From a checkpoint of a small mixture-of-experts model trained on Wikipedia.
Training: a variant of Adam for the experts, 231M tokens, 7053 steps.
Below are experts of layer 4 (counted from 0) of a mixture-of-experts language model. Rows are named router (the router's row for the expert), gate (a neuron's input weights, with its number), up (a neuron's input weights, with its number) and show model dimensions 0-255. Each number is 500 + 25 x the weight over its row's rms, rounded and kept within 0 to 999. Numbers have three digits each.
Before each expert's rows: a language model's description of what the expert responds to. This comes from a sample of Wikipedia text that the model never trained on.

# expert 17
Description: Early name word pieces. Second pieces of proper names and words right after a capital initial, as in N-antes, V-anya, J-ames, Ar-izona, Pak-istan.
router:484516508508508539504512505521508542501492473510436505510540464525462441567479512501518529491473492477512470503493474547521483515525523522484517472496542523503503465467481489503498523504534473469478501478487472491500501514537506517527500453459438510534487505477481476470518494522534493479523475471517499507512497506554505501527520488479526484469461537490508475459529517468455457465488531518497483534480533513513511528498471510473495465525528483504514507549566522535477533482529491509531478472510519528468511491506523469452503536501509487534492506518517508474531506514482484473473520487501523471484519513481522511500507433527495522508526502459499497536506470460465511502518479531527534504530486509523456498536462470510484507498529503483469507457518498547490496505471439
gate0:459532482515500526541510501520515506481485484489548497502502520456541532487446469483474529494517520503497455491521493500535462466498454502491496531552501524521479450504523479517556463441522507512467498486494514503500452520475517526524521469485528466511504443520511518519486502505508455518504467500446511456498469532497464510506457510544439476507506507493482502491530500515486454480486519514466555509483516510510485482484518496480503523444517484482535527535503474483523486505484470532484539500491515505490466512482511503505508525525490480500485473454499495510496476515453541506537493500499516462462493542509444514517488522487538447511510543537530484547528474522480544525491544461496521521521497467479534512463516491488487541497497483486474488478499521490493510505490506
up0:428491488498485486531517490494515540513477516487560534506490518514527482494450475438492513471499525474484519520478488489511474469488455508485533523514506483501499487482437528466540514440537449504479494509483500540507489499509470511522454465535499480516490493498533498447512513503488457507515446471488468500490478484499494507492502506539484472508509461483479513489504526526481482460543515495533492518508531484490494529470489518537511515489526484498507512499525488508475504539487474487499527482513503536489488543511505520545498494469497520501520475473543518458527511511520544459544455493519501459465463528491493481520475467506476507525533556541506524488545494559477512496490506477513535514518464440481468502456484507497522472545503488502504463522523527476512511474488516

# expert 21
Description: Capital letter pieces. Single capital letters in acronyms, codes and abbreviations, as in PhD, (ETH), GFAP, U.S., and capitals that start a paragraph.
router:501456511508496507539513521499538468505484495529501497515503500491494501539496525479511571490520499494491507494510505523531471458513510543487481528504456533489482524525465506528463537540502496517512510506506500497522490532466484454488453527507469527509571529471507511502456466532518511524493477500510528440502459511492508514510519512482514473477511496525462523487460522537482521506540481450511447517460529464513449542519496512518498506513471492505512530535495563531471490483499469462514516505451436473530482498517481476511506480475503486510560487509477480522484517475494515505513495520545474462492528520507486520484536493471526520534474532489501463495550549481509489486488466487491523489472509518508453537513510511504540532487483458489480508521499473554509506497507488
gate0:479532551511524496505498541485519514541494524508543517547491476488484508496490471468466435535487475454507517524475532472476506495504486424447487509511466464539500482448467501479510475507489473509506495512534478524477478476541492537490514501544475523495474506535497490473501502456461489507499518506506540499486518492510501494468525518518520493536529495501505500483473503452502482514470480535503513485529518524520490493481482482493509520518470493463521453500483516472558534529483468531481484503508475501435502517481521541541523520492485533541518479525510490484533508500511493512527506507512512491457466470441463500484499535452499499486512451543524516501512550536525433497530518514505482478475499500466501507481499481489516513511516503535534474446482472463503487483489482
up0:518529536539496452508472490541496508486480498454459491479530522504499535498477526516520540482497471517482499487471502540526505510468497541508488463505526504484493488535543483537499474482508485470528524503467493553457495523515497490499521507497529490502518479492508483550482533470532485497507534525472462483519509493526506502539495520476443492531530543546535491516562458493496508486500509500500539513493508481474507480490498504473523506482485472523452500537557476511510529477487491495507514476489539515482489497513448440480516534478543526512476525518499513467492499516506455511502533509493548504477495535525523453494512476527545472532498461519528509486483471503500483495566467546528495517538489528504517485521494506564482501496474493510480488470519529511472434476505529

# expert 7
Description: Mid-word verb pieces. Inner or final word pieces like -ush, -ight, -ft, -ing, -ks inside verbs and names, e.g. pl-ush, pus-hed, bat-ted.
router:512497501493520477516495485489490500488531516527507450501557469527490512511518515527493440499464519444541520518503521525541500519503511488508479514479523496517475553477494474509501517518507512470528474494474504524461487516475468538469487457473462548522514531486431487514525515523494507525500516504484478464535569470500573525501516522529496487567490496481532460459515476528516570505467485481455468508504539506482478496489463497504483491520533546534497492480466491455493485502501478484486489479503513492471517489542479476488490511485521518541509486536485508500487501501498493474472483467475449513481494454528514515481533483496485538496515498502506505491497542537504539535463522487457516548524519527499489456525514557516516473495493530508519507491510490511493482503473493
gate0:473481539502517503504514525528464518493510459522510528493530503480537521498480496485516511547510476509548563534530512539509476490506557481491560505514525486459494486477458533492484483475527536509497509515496475437520488415502455484496476480448513504505474536496532484482510535482493499478534499501502489456505499513493485526478518504468494498552484513500471500480509494473518459495487496486503541538538478487499478515441485488495482527495495511522492517529564565523562516494517461516478546535476482540484501480496534541466513514507484499511523501488549505491459524474500547486512472528488531553505473505525525510468469508471489518458486531484482511525435513466489520479496501505466481491485519511471503502497504510514481526506502478487494504504512489478486482503501475
up0:524531509526504536519483543474526525445532489522514496491549497510539528518483472449445483483542491537498499479488541487510508496512538498515486480474458474511469476488516493473466484512466490447452477504467472524511506478546515448506519517465492518496502494498508520499484494527489488489513510508532544464504526475491470478527489485524490558483507487461497509482480448489486478491478478489495466479481481507509537502467495509509511504517482475525465468472498498484563486523556484514528499480488510503485523518478488473459476512456536527462539479493489489532513482454510489482440575494515512481468500503520518470515525520492490502526508450505515505512516486494487456466471528544518482478482481488541510502496530486471457533491546513468493520518465500487462471503474481

# expert 4
Description: Name word endings. Final pieces of personal and place names, such as -ford, -ley, -ville, -ton, or first names like Paul and Thomas, often in tables.
router:458546481492495483551510512498491500540488471517473480472514474522519533517524490513472472483468492492479545457506540534508487518475521518523495506466493506509475547534492489502534478482460488474529493508490478539493523479484523518517530522534494485471451504487521521521529511497553450557512530448501508485512486515504537491504485494509512553488501510506455468492490489533496512531524478511494464522527463544516511457493521497509492530499500488513514462502532507477494521523526483476534517473535472490526499510523474516426474476489508474517495450460526516552512464494484506467511514518489463542527527458499465516486475485511478526448509512550479537552460500520474520531491469478511489490515512473535524479474518496464502497499501517488547541478531465527525511510517491
gate0:525484560494474503500492516526523531488511487533546471529474502501515521498511503516507497497485529491513478520518533504533489542502552465500497475549499462519477495500535490461454530529503480513478498495501520502471502527499492469483496491524506521464500506525520475548520522453461486465495489482491509471492508467503485479502494522517549494491497502486482479550539496477494539502497510525463547484472466530474455512519527510503509528435500463484500492489538476544545488524499519508535472468524552551501441502513500489514535469578513477491537518512491477504486496502507516473528504511470480503460454503506544528543454480490509470514490459513454521534511481529478510508486510494510471503511464486518499500507545493491500522486500495431508495509464457516484483470456468
up0:500483521484481519492486497559457525511495521501469502494488471487509485477499475548525443518493507495484507497507486500531499528509520492478475490527529504494489471490529488498489462536517490488512530490483541498490478506556503498495467492507497524516494499483488516537518505533432491469468547498462499458518472461441510540499535514501516521528493495527528476495523470513472529502463488522494548519515472467445501497534495515469517533538510516479539496508541524531532507520508468489498497492521494513495450506515516493446508502543496501503523498547510536475516506521480495451508527530456468487521458509490533510486476508487501499524448476540493469524459492467502535552485486506512508547521469520585460450508513492486505488490467524498466530527463487516483498506512451